Below are experts of layer 3 (counted from 0) of a mixture-of-experts language model. Rows are named router (the router's row for the expert) and show model dimensions 0-159. Each number is 128 + 24 x the weight over its row's rms, rounded and kept within 0 to 255. Numbers have three digits each.
After each expert's rows: a language model's description of what the expert responds to. This comes from a sample of Wikipedia text that the model never trained on.

# expert 60
router:129097139068118154116105161186151135078104111117157126145172108132077120108142100128107142089116126151108128151133111097158137158105088154164075124164105175145104072124136150121128127117160128100148109130148155120079119139154135111089161105132131149125180104106148168112101100131138144114167146123106106121130121131157121119093137124084109099168151148079136144133113138131103107105081115123131094168138102129107142115124114128167147154101134133112118121137125136123121139120126091
It responds to: Capital letter tokens starting names, initials and abbreviations, e.g. A. in A.H.A., E in RogerEbert, Mc, Jr, ha in Copenhagen.

# expert 9
router:113142108096133170137145156155168159112137113102204135163161118121110120133092103137122137135158109148117149127154106106167123143141113172112111153125102142147137083124117163131124110123139125080174119108157082147170123122121153096102149145161137161118148128147138106124138136144102194097163096150109079114119123173137139114117133129098088147157152094121138143138138097099098139092114112172104104145166090148109147132149123108162158121149139134117101097131118098108153148132132127
It responds to: First piece of a word, usually a capital letter or short onset after a space, parenthesis or quote, such as PTV, Fox, Davout, Dr.

# expert 44
router:165130126136121118153107150122152178101150145132155113186135152126075136129133125136133126128157117142113131136123106093142113166134154180134083125170112122123108123110082187136122119106158163081143072097137116146094088099127154099104171120136112119102154116125162184160144138149078157118115147120110144126137128100154110110130156099112118172127183131168155119131140126119136093134128077146099144142153139138109129117110099140153160134145120125111099120150140107107157129154115163
It responds to: Second and third digits of years after 1 or 2, like 1-8-81 and 1-9-89, plus ist pieces and words like following, later, prior.

# expert 16
router:160121116088122134150098102140136140139173146149138115170155105161097155110123081123094140122168137155113099169122121140175119176136123158120113085185120130160148042125124156135138154120165119114153081095129155112094135127153144134138116108122115149144118115103149136100148136133132145090147088134130094137125135128138117114101146097100106126117141092113138096134120113121098096115077089113170118133155174132135155125109088150149165124133121155139102111124125115130123184127145122
It responds to: Institution and activity nouns after the, of or National, such as Institute, Museum, Railway, construction, plus word-internal pieces like position, ata.

# expert 11
router:149108130098128157131099112151131160086128145116123099168158094130139151149092090145119116135104104193127146136128085138167098177137118156090117109142079114137110116097116117109150120129133132114141081152102105142137109116132177130104128142143128135134142087106172151109148116103073158091129076143093119129113092148146094134125146099135115131187139091113125143154145114103144103105060120151126090125159153151120132178131106119147142085128133134136123138132109107106133151144109122
It responds to: Commas, colons, semicolons, dashes and closing parentheses ending a phrase before more text, plus was or were after a subject.

# expert 62
router:099133133154112132137088155094124136097138182119165112110163103141124147157106103194128129123099113159100131141144135092094107125138115133099120077141108158126109012116106135130136107078173102128165101128130135136101149148142121113096134141137105127099151095106139128131143103104122125112101110143114145157120128123162112115102121114100151145136128122094139134090130138100136088101120126158093108157114130143087156082129087128130088140122109141104133118116101134151123153151099126
It responds to: Lone space tokens between words, often before numbers or proper names, as in were trading, in 2014, Fort Lee lane.

# expert 25
router:179166094104145105128121151143137138128167135117124148146127117103095106122094087123108131117133125144121134136162091120164117143176121117100101117169101124129128026119081131076189125107101166110135110117119080126118130126134155112120154135166126178121142118104128150131134092120136141103129089154125113126134132135143137100052149100111110129159140094136137107123165139141134117109097126153118089105125118144099138118127104109152171082151136105133123127130110136129145125167128146
It responds to: Final letter pieces and suffixes that complete a word, such as the y of Galaxy, al of Several, k of Mark, apostrophes.

# expert 8
router:152119059116160125156128128116130191117115129072133142130137092155114129135068104108117140107161134139119086154124150074132116152109149133124115113161116125184121141084125113101143158094170123135164096137186112123125136112139142119103114109142121151131143107127139159159153100113077149075150109174129123107132104141132118125098154109103147102140148069148124126144121126101145150150121092153112120137151139094128163162115130113166137115122120130133135135161095097106119146144119086
It responds to: Determiners and quantifiers like more, other, these, some, them, plus noun endings like -ry, -is, -ation in machinery, chemistry.

# expert 43
router:101144113078131113155141142151136143131127143129150126196136140125142128157099132154131136152184129122099127145131111105127105162092123157083066147122094162156107117104149164099104139115141108111156108129152138130165092130111125101108150126117111148093114135132163146132156151135135138098131126152119099093146110162155124105128172085089097115132135141126148132122154102072097126104122113140118120136176141142095147133093094146140158130164087192095085102124122090099128139115135120
It responds to: Verbs after subjects or to, such as joined, took, cause, with ed and ing endings, and noun-initial pieces like ban, id, lift.

# expert 17
router:166141128128136137107122158118141122109110191156198111133113136145143123119084122126100133113159114160107148123116135139160142180142114157149130121168122115125135125139116156100142141140138151117159108146158103148128110151150145129135154107174053153147173127112153125102159127089120156107142106174091127112132083137142102089088135111126093101126122093129121159104152097103110111132103115117151120139147122159097153110115135118147163087086127138156125128104082105087137172109148112
It responds to: Hyphens, en dashes and plus or minus signs joining numbers, scores, compounds or list items, as in 2012–20, one-year, in-situ.

# expert 53
router:121131110063163127143118159153121144150163133095136101151146095130118140128102122168074138121177119146128114131152102100130084150131123170102118130142135124201136105128121153114146161128139161139139129147158131128137131106139130103125153139131109144108142056151129151121141139110126167048152099158115091082158104124107089135101146106085110104152117103131151142129141099103131138133131122170129118138135123158144126134156110128121178122138122167096118128114113088135155175093131127
It responds to: The 2 or 0 starting a year or number after dashes in season ranges and scores, plus year, and ale in sales.

# expert 33
router:132098103056132126134074154124107172113151115123173121132130125149121129152120141182106149112136137144108153140136131149108096140144127118118080141141101094106137105121072137114176127094108133131203114153158118123118125123183180098114130115147127130146117119122143164145126102140096129137123071195108100116131131101140094130086128086122119159142158102137147104116148114140152106162106110107131108155130143115143123145139106145158146084135123120141094111137142136104161162144118144
It responds to: Word-final syllables ending in a or o in foreign names and words, such as sura, Azura, lalapan, Dinamo, zucchini.

# expert 13
router:165159106074171137137121116152141116143125141135171129170107109115078137130102088145137118099169143127117166138129089121114111155172125139111088127151128128095142109130097122130124164107130131108184126154127084151115070103122143092125182115145129157111151105105138142128179137137124148120125106131125120128130096124130101112105174102105100140128156063153125155127151109104123139134111094157116128142114140126126127145102109129142151068146168092149133125120123085079171157142134136
It responds to: The verbs was and is after a subject, line breaks and blank table cells, and inner word pieces like ur in Amur and nursery.

# expert 59
router:111153093126136133155147160175117166162130105121181119160094118125155139157109131138119128126154177140133107145143107146132131194116105144105109148122137125146129102133137164091146131088131149101124082134178124141142116168134125103130131127112115102105134110112140160144122072132112124108145132151085110128136110139136076111116178111112105141116159094154157143141150114138130104154091071158144107131168097147142163131165112122114142089149123160136146093116077136111150178137148103
It responds to: Prepositions and word pieces in album, song and band articles, like for, by, featuring, cover, Proj-ect, and pipes starting table rows.

# expert 47
router:169142084112108141157113145127108153134113141151177174141127141072109112138099147167115130110123106171111145154148116131153120156133124138089087116139087109156149070140122170108148119090130170122199082132104117159133090150137146140137136148121115154119133108124143145149113151129109178139101093171117131115113107126174098141103145109117111126141169091154145126105131126108135101146120111151083119115113144138099125125122094127159185113118105136137113131133084152090144130116104142
It responds to: First pieces of paragraph-opening words and foreign names, like In, On, At, A-b, Y-u, plus short prepositions such as at, over.

# expert 57
router:121137095112150122118104190133118157097129107109167147151148124095106129147117112167101112103159107127141131125134091083163134153135109127104121149127119140146132090138119155121162113121131126100147105126129087126147120103152157125123178124128081159112123112161148124125133100158108167114150103149106086132106119145153132149077147121076082162137156118157162123124144122118148123138108090154096117111161122134109149130102106140183181115163124111107118107165109134081184173156142142
It responds to: First token of a new line, heading or sentence, such as ==Reception==, The, He, table pipes, list dashes and "Those".

# expert 15
router:127134088097122120178110112154145153137118148101178150161126139138123142131126137161116140109137126162110101166124119063164134142153135189127073145150068119136121103109141143128116119130151117115210138122171110137112113079158178120100153141138125143133133153123170156138152136113120140107134101144128110097093105137151146112119142067126123118120152055130145114116168100126133111112136122158139129107131114097127128127126126139141152119125117153147085087134101089130118137112116101
It responds to: Punctuation, numbers and terms in population and geography infoboxes and tables, such as %, ft, population, "as of", UTC colons.

# expert 41
router:107140093065148119179125132129150138141124116126140129157140128121094153111104119128100121130168126124125127157129090111138130141101102162161127150149057154122120094141102154102166169081117163142166087149160156125162092130121130122115155109110119133107096129112157131118143131139091167111145128175116108107145117165123117148123166108087142134144170109143139138121146102075123102144138058154141107117093116091114110099099133101135152116141112115142147116141081122101157134126132094
It responds to: Pipe separators coming right after a number, score or short code in statistics and sports tables, as in .828 | or 0–0 |.

# expert 24
router:108144101111153143142094145139111119134133138126132115147133104168139137125107124152114169148181127131062140160114103058141142151146144168132077096140116129126108090123142141096129157124140130137133079166108125122128113135141147113148158132119109152119147101121137126130117130102080168098110118157091123105138082168147111105073162067120079158094144144100150101098124110108116134115095118175145124122128119160127092139145089137166169101151124149129119132124107150132111162123141142
It responds to: Word endings like ed, d, ive, able, ing, ible, plus = in headings and words like live, moved, late.

# expert 21
router:168164116075123106147108124143113143125122113158161145123148119147120113138083114105084154080148169124097146139108119096099123136160104156114154155165113142158135085138080127123109114130120125090133127149168159162164134142124113122141123093160136156154117106123161140134124129143136138133126128142130071149125096104155104124119157116076135117142175113076176118133159093082097133087118135117145149163146157167151181140139087150142099110106130131158122118128097110128104101118131119
It responds to: Line breaks ending list items, table rows and headings, especially before a dash or pipe in taxonomies, rosters and tables.

# expert 49
router:121153091065106133165092153176108152141151176116152126153120105118111147142088130115120127121147111134145124161115110100115137175127149148129127105153121115145136115150139173100143138110148195101152095103136121146088083171105131134138134134130087128133103088170129112108134085123155165129138103198101115126137113125139080119091167096127139094118120084127152130160157120126131139112079108140125128134150100121110146125099106154125192133102107131117134097127130134133137101115127121
It responds to: Second or later digits of numbers in stats, tables and measurements, especially zeros, as in 11,008, 12.3, 14.400.

# expert 7
router:099133123084146133127112152160141137088140167121171118128125067119114152176130108125128123120158108141092141143142083107136117143120123164077078124165111152170105114146093155091142123127140148105153114115103144134146127129155135109100121135134143111141125078161129135117158089132111184064138080181124129139122099135136121128112154099125133102138142114108161139125132099097126092120096107155124121163154130124129152146154101117142205119140119170092128136160119103112136137146130151
It responds to: First digit of a multi-digit number in text or tables, as in 9000, 99th, 25 August, 41.

# expert 14
router:132124100111125140145095139152146142153154154151173136159136118107136155141089117111076125111154122108096135186120102145127099159114111160158119118136131138126108121152138150107146118112152172121183121117098157176110085093160123143129155132148095161146150122126148145102171127142112174105121113124140119111097081141127088134107138119116079080114159082132137115144122121079126111110097115145128122172128099118125127126125092187167161079137126151144127096113098131110142159122124116
It responds to: Subject pronouns, mostly capitalised after a period (He, It, She, We), plus word pieces after a capital letter such as Po-le, G-ate.

# expert 30
router:114169104136134152121123172139140116119147159103189131153158107115137118133105126172106129107108125129081118141136127108105111141145111141083137087136125155150119025094090097128141126113144146128159111121134127145119131138147162113088157128120105153088179119137132129148127130128137110134129084167098112137119082114163127089099134118120111127108161093081135131104152145124138113129093150140113089141114117173135182104133093147159091143138135130121115127115111131164124182117137144
It responds to: Standalone space tokens before numbers or words, especially in election tables, route numbers and lists, e.g. Senate 13th, Interstate 49.

# expert 55
router:167121102073179099148127163116116137149150148114157122166136101140108082127079099141102135106156124141104132119174131091114077135183124131081124124159129105136115106135109137100164142091115128116167148131133102125131140118123171107138148142157091154129170078129125148130110132133109157107177087155149118109142117146129118118099179139112102126133130077128120141119083088078111138132128109164144118138172134156118131119168099123126152103139128111126131133113090116134155164146122107
It responds to: Word-internal pieces after a leading letter, like lay in clay and Slayer, val in intervals, plus commas, periods, articles a and in.

# expert 2
router:124129111102145113141145109147136149131139136100107136142150095131093141143113106165100114118164139164089128132151083076158117136148108159120100126172093136153107062077135127084152168082125182105142093139134130109119105128155159111103124114134116167138152110133126164154122110146125142094112101144138125104126110145141150128074122106138110131146135085134128117132163129106143105137098066158105111134141107136132111174104107102145170069118118130129098109150083113115145125159118119
It responds to: Word endings and suffix pieces completing a word, such as -ed, -s, -ly, -ated, -able, plus standing in outstanding and place.

# expert 28
router:134154127115105107144103121155158137104160150123160121143138128131109117125112093126097126120124136147117145144141099131159121157147093165092115081173116158128114072139137124141180176135130145121157094117095134125139119112130137127143191125179129158079141125118153152126151093146146146099145111147134101128091087156144104103096146111085132107123183121115151144127111110119139121114117105140176129118165131129094160110133105149146171112129144119114143079119107166080175149165164125
It responds to: Short consonant pieces in the middle of surnames and place names, such as Dobson, Brondolo, Reverend, plus abbreviation periods like Dec.

# expert 10
router:121116105114139152121148132134146123142145142097174133152143129128076125112105082140097144085155167151092122154132105133165103163147115172116066126133077153153111120083089112131132152115091147149165127152171160115105148118154173136103134130107135176146151124099164166101113114145110138102161125140108089126137117159144132127097151099097130120161176099095137136108154102107150053136116131156130124109123134133123162145136127097158154127146120123158102124117106128114154147137138118
It responds to: Nouns and place names after of, the or in in biographies and geography, such as York, California, years, career, University.

# expert 23
router:159107078125147114128119164141137176113138143126163105166135147092128126151124138131114149135117133133117157162126106095163130138146147120128102119121129127162097098127129112117152108125158173047163087142156101127133123107156136107103147129119111188106116121130140150145110081143120146129129081172091118120125087139147095123104157127086089118126174138130129154146150100111104127152128106177118142136190120142103126141111091131180154142143140135118106137138116143123171166138173145
It responds to: Pronouns, determiners and quantifiers in narrative prose, often after a sentence start or that: they, both, one, all, another, his.

# expert 31
router:114147099115144099132108142118138152110167117117173165141145121116107138157125138179113114140135119119138116157130073098100145138138098156132116101131129110156119045115117159113158119084148136111176125119138127157123125125135135115107147138126128126113152100149133135151172119156113143093126066150121090108132142148161083116119134105085111156105158131129137151124136136110153098134117129157104095135121135153106170098121074151138103130157106146107097102120057134101138190132152146
It responds to: Standalone space tokens before numbers and years in lists, tables and scores, as in 1994, 2025, 47.

# expert 58
router:149129133084135139133117154176107149132154133119148116148105125139123105155120133130101122110199107107116105157118046108154123145160102140114125098128131105119087096126123121098147140098113158131159137146144143123134097129136157137098142128128103145124130109115125129111122119125082133085136108174132064121158140139144063102107176127076106120132159099117128104144149112130131121106108154154175092126128082156148128094104088145123165115128132154147102120108088158095134165122138151
It responds to: Separators in sports tables and lists, such as pipes, colons, dashes and slashes, plus sports words like League, Cup, FC, Championship.

# expert 46
router:117133105106137143132117169138135157100113098100193152151141148113117130126130141129093128123143075141126151143121090094129110127125087165128105133146112145137141091134131177112137120102174120099158124143147113156107101107136130121103162095149098135088133108143113127135170129112108185097137115148137082121120091140144114099117132137115081126142140092144157144136137109071122126119097124153123099186170127125104174136139130149116135126132114175091085108115074077128144129159131157
It responds to: Tokens opening a line, heading or quotation, such as opening quotes, line breaks after headings, In, and word prefixes like ad-, sub-, ado-.

# expert 19
router:144162111078122135142109126140131140109152147149165116176121146133109157141116134122121152139141111152133149166124115094136122172102114161134125119172127101124127105154143192132150150136161141092165050116125107177125088151108151136154154158152091119101103125099127112141130121135139181117116113149114129085141123122154089107110146102110108131105175121150167118077120136097117126123087100130173116124181136116107146123109119159134138129143141162134086094136128117093137156109162136
It responds to: Commas after day numbers in dates (January 14, 2000), year digits, month names, and inner pieces of foreign surnames.

# expert 52
router:157120123107147100170120134135141131110125156130146136140133130117065125133099090145116157108135127126123125141137090089138102133137150142133082099148081132121111070102093162128120101085136165089202087119156111133130109121131151160129131120155100133149145091081117168135134126131116144116112112148131125106121139130165112131075152111115118109118164096128129090124125113118153111119108112149102096104138160117124132121072111151112194101116096139166092132166104125108150160098098132
It responds to: Adjective and noun stems and suffixes such as -ical, dic, ist, and words like United, century, least, Communist, often in historical or political text.

# expert 4
router:122155080103101108128104106139104161123163140135177094143142127112111107152105139129132154105137130168104101147116138111165105157150128186101054132142111109133147119134121156133152169123155104111182103127164099128112081141164132155137118102138127183129096114138169183138155089126102156095154104136129092108098120151139126120132138126091126119133167111119165128122103117098100134118131116131134131144142147132134153112130128126145153109167112124118090084117076075123153149114137112
It responds to: Digits inside degree-minute-second coordinates such as 36°21′55″, the word grade in school or listed-building grades, and stems like Co, Cre, Plan.

# expert 27
router:113147108083160123157084152130131144139174132144129107121150141152096098120084121168098100125170145158139122121134151130125148178122135151079086132132114121155125146161082154099184103107138100140148126149154112154122117131146143128148167138139092158106102094148126156142118114129074150100132131159106121109109083120121080120128167101119115118144124100125173120106151081084104115150113108147139108160142110157126149105105125129137140123126137148138145087089132129100142194107116119
It responds to: Commas and "and" that join items in lists of names, places, titles or credits, plus &, featuring and ",".

# expert 34
router:144131111108143125156114197142103148131106152128158099143125121117098104162095115149093116086156163185123103148152099126154133169132142139104092115136084144116118040106097111112167136088125139124167108150176121126114111112148159116119156144132101167134170105115153163098141076117129157150137138126117114112139100115135089099084164097103122150151148116134129110109119137152150121115107108114134123145153123149142144114084131128137146127105125114160103103155079141128143151126118128
It responds to: Inner syllables of rare words, surnames and genus names, such as et in Valetta and Viet, st, man, ick.

# expert 45
router:124148112117133121106117132137099135113135158110192149178124123150114112144106123163129130099120149120143144153106103109149116174123065141120109141161103099138113032141125154100128178104165131132198133121133148136120150101147134115141130152147075153102149139105107145113121138115115145096166103173116121099157133122139115151100123113112150144128136088106179094120145082122131131125109117161117115154147131119085180132142089118135120127117144134142102139120081125110111123105149116
It responds to: First syllables of Asian, Nordic and Germanic names and words, such as Qanbus, Wannier, Han, Kö, Che, Hu, and umlauted vowels.

# expert 3
router:169136119102144122141130176148134147126152135093172127138118142145094101117088077149126110108136151110131129124153098136133103132187132119090108096150118132118111091096129107087150118114117178094141091109130104134142103109109171096129163135134124182118155107128114141135106108152133140113108094149148101093142108167158133062073169123102125131151122077106121114129151111114129092095111107185109123143141116138141113139132116119127166123147132111142119116108099127100183133167118140
It responds to: Short consonant pieces inside or ending a word, often names, such as Al-f-onso, th-igh, pretend-s, Geiserbrun-n-en.

# expert 48
router:149134058100128127147103144125131138103127108135167163173118139093115104134115112175102104129154088129118141156135099115130135131167141148076100129154121110139113090111121136139146109121139169098187123121090099169137121093141179111108181123144115143107130133137146115145160126115117164117130094159130098122122130125176132149061127120135068140108143119125134114114144101123110127078105131129112097097143116142097133120114111136118159109162121133125084073149113137093155127142128164
It responds to: First letters or tokens at line starts after headings and table pipes, e.g. R of Red, Born, Species, Record, |---|.

# expert 36
router:125120097127123146154113125142103184106111130137131112196118106126124122166107100116104125113088151150106124159155108093155115177176180137126120139178070128130134083116128119100144123136118133095174095134136144129101127115140169120124109125160112118115130107102144144117116105141130159115149088170146148114091105173126125132094152123086112118123124066137110167124133131124107142108078083122140141166147135151109130138149105131149196107114105148113131139136114094107139125157108135
It responds to: Prepositions and linking words following verbs or nouns, such as to, as, for, with, between, after, above, against.

# expert 63
router:172157088094110122135090126123120156137129129130183117188094132123103130114134110137113127113148113112087116135131075113147127194136150145118107122136154152124123101100119167114155125129161154091157123134123112165128130158116139144130130135164113107127091082135124134140141097125100170094124098112116085107140121119127141136108158096106115129129153096142151157116159075113156094108068113144152146115155161118102121095135111137144208090143147105122099113111110123136138169140136133
It responds to: Infobox and section labels such as Born, Died, Total, Career, Origin, Education, Source, often followed by a colon or ==.

# expert 6
router:143151089097129122121142133158135164148177109131129108145133140124127126141138135139102083108133134174119154147130132093188129147109137143085077140133106118195128142149081174120148109093141117144129130141146107138100108130127132103112179090113123116094111094156142154144177114135095157091107144153120100099151102159169082143111150111128134123137110103120160093103143108090123139118120119164126106150134108143084172152107138101147146129136131122180118091130138137126153176128154147
It responds to: Conjunctions and list links such as and, or, but, &, than, while, plus list commas and the piece ub in stub, subject.

# expert 56
router:170182103130130127139122162158130146100162117108109110138103119119144125134109127148148124121210138133123120133099125102164101138164090156124079142169127128174129100117086139101144147083175151113170111166150123160113156118128134154123101125122117153115148131117155146135148106126128163124119104176105116121116083151117124121083185144095126120124145091130135104129091074118128099149142135150125094140165104116082109112150108144146172115147132147149114084143148142120128133134141152
It responds to: The article the and other determiners such as this, their, its, each, same before nouns, plus the inside synthetic.

# expert 26
router:147136116061156140112115145153113127121132121105183130176121137153090119140108136137121136136160093122165118159125093117126130146127120159121061134125133151134082059164138153110151174083112155103170128121158107137102081148126162130108149139103124126101149124130124099156146121123126153096120123124113088070145129105148088112144136107109091130149130111109116132102160104073098127121100116186156102133116126121151140149136127105133151108121127152150087130134086113134143159135124141
It responds to: Units such as m and ft after numbers, plus sports and music words like won, album, song, played, season in infobox lists.

# expert 1
router:161149110085152128118133143131112140120139161149202137177112155119113130108086133129098133123180125113130129154096073164126116158128128146116107140132114143128115097130131149133109184069130172132173115151149135158146103111128143144109171092130100114106135123104123113129172130089133166098118106137099120082151124106132083094137132127129100110118138108121134151113137107085117111148121090180166111133104150126131133120105107155150151089108138159176118129131088143123116175128120127
It responds to: Category or domain nouns in names and sports tables, such as Class, Track, art, school, football, plus closing parentheses and percent signs.

# expert 22
router:151123136098147118115080128142131149121132119138178102133117093159114145148093130123107127113176167128137109131120103138134126150109105140138079112126104111111116072125125125134146123085154124120179107156168107108097108111161155135156149132131101131093145127104135134132160105146114146088130125173072087110162126141117077101101132098091123111101158125154145100107128123087142160155094120140168135146143108118158181117124117178122174118148131147121097106130134131112149188098123105
It responds to: Final pieces of names and words in lists and tables, especially y, ia, e, ico, ney, as in Blakey, Chipeco, Cayla.

# expert 5
router:123099094114144143142125144130145169123149152101136125162147100109125134154124116178096126143138126140105136114138092109143070166172090138115101129164130139140121081108123156103160103119151177131137089118148105138136139100128106143116147153136104107112091109158140123090115104160106173107120115156069132104126113124129108119118131100099091153134157117141125162138169098078100094120090088168145124113169128155095151162128123121148154109154152135119134101159063118105120120134138137
It responds to: Month names and time or degree words after articles or prepositions, such as April, summer, early, late, high, Foreign, life.

# expert 61
router:128104124070141144118103114143116147096163137127207127131116136139105133134076133116125127102160106150110106146146088094169120148129114148105122148172082147176101113152124161107129139092172127108145099115144144142131096141158137161140127123130109128161143103128164130120120141111131161131143107174135112133128115106175118131106182130106110102143135106140136163143155110142111157116136132095126079134126120152106123131150080129166159114097147126176135122154130157081155193129141111
It responds to: Single capitals and short uppercase pieces in acronyms, codes and romanized names, such as ATSC, THQ, BPF, VA, Chi-Kwong.

# expert 35
router:138134130075165135113094158147148126118131128120232167174115123106122102138096115127139159116096102118118125146116098154166121163121136137110097149146100144116119104152155130094141124086135143127159123129174116157149128124143119138121136137171096150121137139109114119075136120123113127106148082189109141109155094135151105123121119126079118125135116083131132123147117099104077119146094091153137117127154153121111163110142138104130164112122152134157128104097101093110114150135145078
It responds to: Pieces of LaTeX formulas, units, Japanese or Chinese byte fragments and stray capitals, as in \right, $$, mmHg, _{, X.

# expert 20
router:138142110113146156135133148123131125081150141139175146187139109151117112110126105164102158134137113148102133120100123099153080137123076168121103134149080117154143112118107148141131112111136188134174092153168153158116082091113163146096140085123093122130119109131148142099159158127127172100132121117093134096138073125136112113143129115119138118127148089157144130091153109092136095143098100133122072126156132120132160125126103148161168129148096127122130130159092105149146155120117111
It responds to: Adjectives and nouns modifying a following noun, like German, American, local, Catholic, Royal, plus en dashes in year ranges and scores.

# expert 12
router:132166129080165108152125134122105189119142145122147073171136104100111115136093107106099131123133144152134124113140120103162066174146143123109095088186083114128125029116111117124164149126134137129155080129146107122118124113128166121133157103131111131129165135097165168110134082125106124128118119153086111153142114143115096121101147127100132134142143124132116113133134125149142108113134113123181125128161121127127138129135118147111138115154134127115128076164122121106125185133163131
It responds to: Word-internal pieces inside names and ordinary words, e.g. ri in Torri, press in Cypress/Depression, re in sincerely, lin in Mullin.

# expert 42
router:141151103099134148143097104160118162131139135108155139201135098142132159128083140117090109136154141161121141140140091100156115175138113187150101129156121131148137086135110163120159164133146159128146120123117106137124113137167144139130167134146116139108136120122139140129171118157097136106123098165086113094158082160130105128115147122078098085147157103114146122119136070118123130150092108128160124142113114095115160125118135114136150102153156152148088069128106127117166162108135123
It responds to: Short word-initial pieces and spaces in tables and sports stats, e.g. W+ar in Warren, re, up, app, Win, Poles.

# expert 32
router:082124099046131128157118130133136136149108135129135111134125100135100140122099110132057112127189114129119128146137120135120116172113081145134157153158088167117122089124115145105171157097137160136159088137147153139167111129104133116142156105111112141121087125095162118110131141138099175132133123176135143142160106164107130150114155122124144119130137091130140130088123097090113106140147054142137085135117118089096088105116102112126135143121119133143155112108091113116133107113134118
It responds to: Pipe characters separating cells in wiki tables, especially after numbers, names or results in sports statistics and rankings.

# expert 39
router:123122115074140116194112174122105148109151131135172165138121135152112143141132150183110155108134129155124085162120108129138124120133145129133087146132091108116104100140109183113142140049154122132182098139195107128108113157141152137136106145138101113140148119134137132133136104096101166105095120152112128115126133122145086095107134099094116127138150116151160086114154124131154091142083087128125116126157122110136155102090099138120131107104132137157112089119083130126151137111123132
It responds to: Final pieces of foreign names and Latin terms, such as Ljubljana, Andreas, Maynila, -ensis, plus closing quotation marks after titles.

# expert 54
router:162114098110127115152110175146148151142165111086141122135129123106086114129070119154099120106141101147082123148120140127145115161135125157138116137148085132126112090110131175076149130077140155094130071118139116164114113148126130136123107143137110163150123140123168142127137097127111161121124091170088095094117097194160110105117175126111122132139144109151131120130113136068108102086105150160113112122188114137140152112128119120113159116146092156164125123121092123125136129131124127
It responds to: Mostly the and The before nouns, plus pieces like ung in sung, ay in says, and words like story, script.

# expert 0
router:171147108080131124143126122118142175105144132126147157164121133146081161151123118169144107106178119117117098166114110098123134190106142154127111156166087111124129129149142176125113149109158135103160115118145091149107080123149138127132143146144108119119131118135115132132151125122116177092147095131125110079154125118192110099103126087123064114082155100134160149136132149101133129160098100132160123137160142128119119135113134137139171115095131133164077113136129124122130165108157129
It responds to: Month names after day numbers in dates, plus commas, colons, dashes and unit words after numbers, e.g. July, km, metres.

# expert 18
router:122150104094135140147137151101133145099159174116128109194161135121116128124097083135114141095142109139138146131150116120181084114111148151137080099142094141120150028119109131151145164129107132101174065130136140163118138122133146138103137138120096125133160115116170146118142130158083150098131132137081148137134102117137112129128137112082111154155143125139150132119139131090103096142095107182130094118149114105108124117121127120139120129161101119105111122150150115118125141158106083
It responds to: Stem words after articles or possessives that take suffixes next, e.g. contract(ed), film, land, house, tour, review, bowl(er).

# expert 37
router:152134150100105144140089155129133182115108125133161126145162124109104102121099118131108124124117122161077164104103103116126115166146085144111109153121114093103120029130151160134122092138157131116161120111143102136120138123135133062088142134177148123135147127110149127106110143143092142129156095182091154106157121153113134150112132125095135118126136110101167115098132082124127109097097093157118130159125126126077160095098124114160149117130127117101103122127134128112155111112155126
It responds to: First capitalized syllable of a proper name, often a foreign person or place, such as Fer in Fermín, Har, Cal, Bel.

# expert 50
router:126126119122125131118121102123145144105135126133184121148136103106092144127112141121116148155167156147114151121117127103145121219109072167104096136134104118150128061104137157099162129125165171117174116131156099159109112139112183118125135112158114144123149108128108111152131105112091156111147113138104091115139112187132103104124117132129119114148156088145149132162127123091161130113100120164168114143158087123117169147144130137117131136130101168104117100121063107127117134131137136
It responds to: Word-initial pieces and prefixes after hyphens, like un in grand-uncle and win in 10-win, plus on, for, he, played in sports text.

# expert 29
router:143113084103135112135119135155118138104133109128131141159129145131116119162136128149123135118187135135143138154121103090139145126183099131123130124145147093161127143100095141150146104130133140081131095130130146134146155100143171110127144170116110130103129130148138140154151080152104135106148103152144081135125125128158085141067121092138092167111146115164134142115119085127119116112130139164143105164166084144133133108080071159140169103147087173094120105117075124103166122131114163
It responds to: Pipe separators starting rows or header cells in tables and filmographies, and list-opening hyphens or bullets, as in Year | Title.

# expert 40
router:157128127104134122176138138144136129099150162121109147161177148134138123118141088130092152094107101164100136174132124148167092127135102161111113069167111188088118051087090123132135138133159152113159112084138151164127162126163141140117142110091091144108133123093122132125171120135097131124150120140086144129139126094145107101135113125133125140091146096103151116097123106116129087128090112111137086110141165120105160133115091132148125126154125139140105119132150162124119153106139116
It responds to: Nouns of government, law and military bodies after the or an adjective, such as Defense, Council, Court, President, legislature, government.

# expert 51
router:169124101085135102158111135148118136114125144097159122147121114100113130106098116140085135119180145144087160187163121126155134173105111161163124119160103149112129110158098166130127169077144113131205123126163122146120119106165138143109124103137137155108156134123126162103152100130124115091137090139142109105134129133159076103089109072094133116123160112134155133097162113104114104114137123139143146121165121160111110113151120099151129118128111119137116107105128115116170174125125095
It responds to: Sentence-final periods and degree signs in coordinates, plus clause-linking but, however, although and which.

# expert 38
router:125148111088124148137105148145118134123148163142180081127106113152121095119092109116120103111134131143108132152107106111149077168176151152110097113184110125128119101130135101106169148136137142132157079111098107137118133143141135164112137124121075160132135118079140174145109096119112138123137109172136119156109095145137086119050170111119143118157128102087145148105149107129110132075085128129136124134136154143126126132119074119152180103117126143123154127119127141124122144117142177
It responds to: Single digits and letter pieces inside codes, model numbers and years, such as A35R, W1, 504, 2004, and mid-word pieces like Arm-en-ia.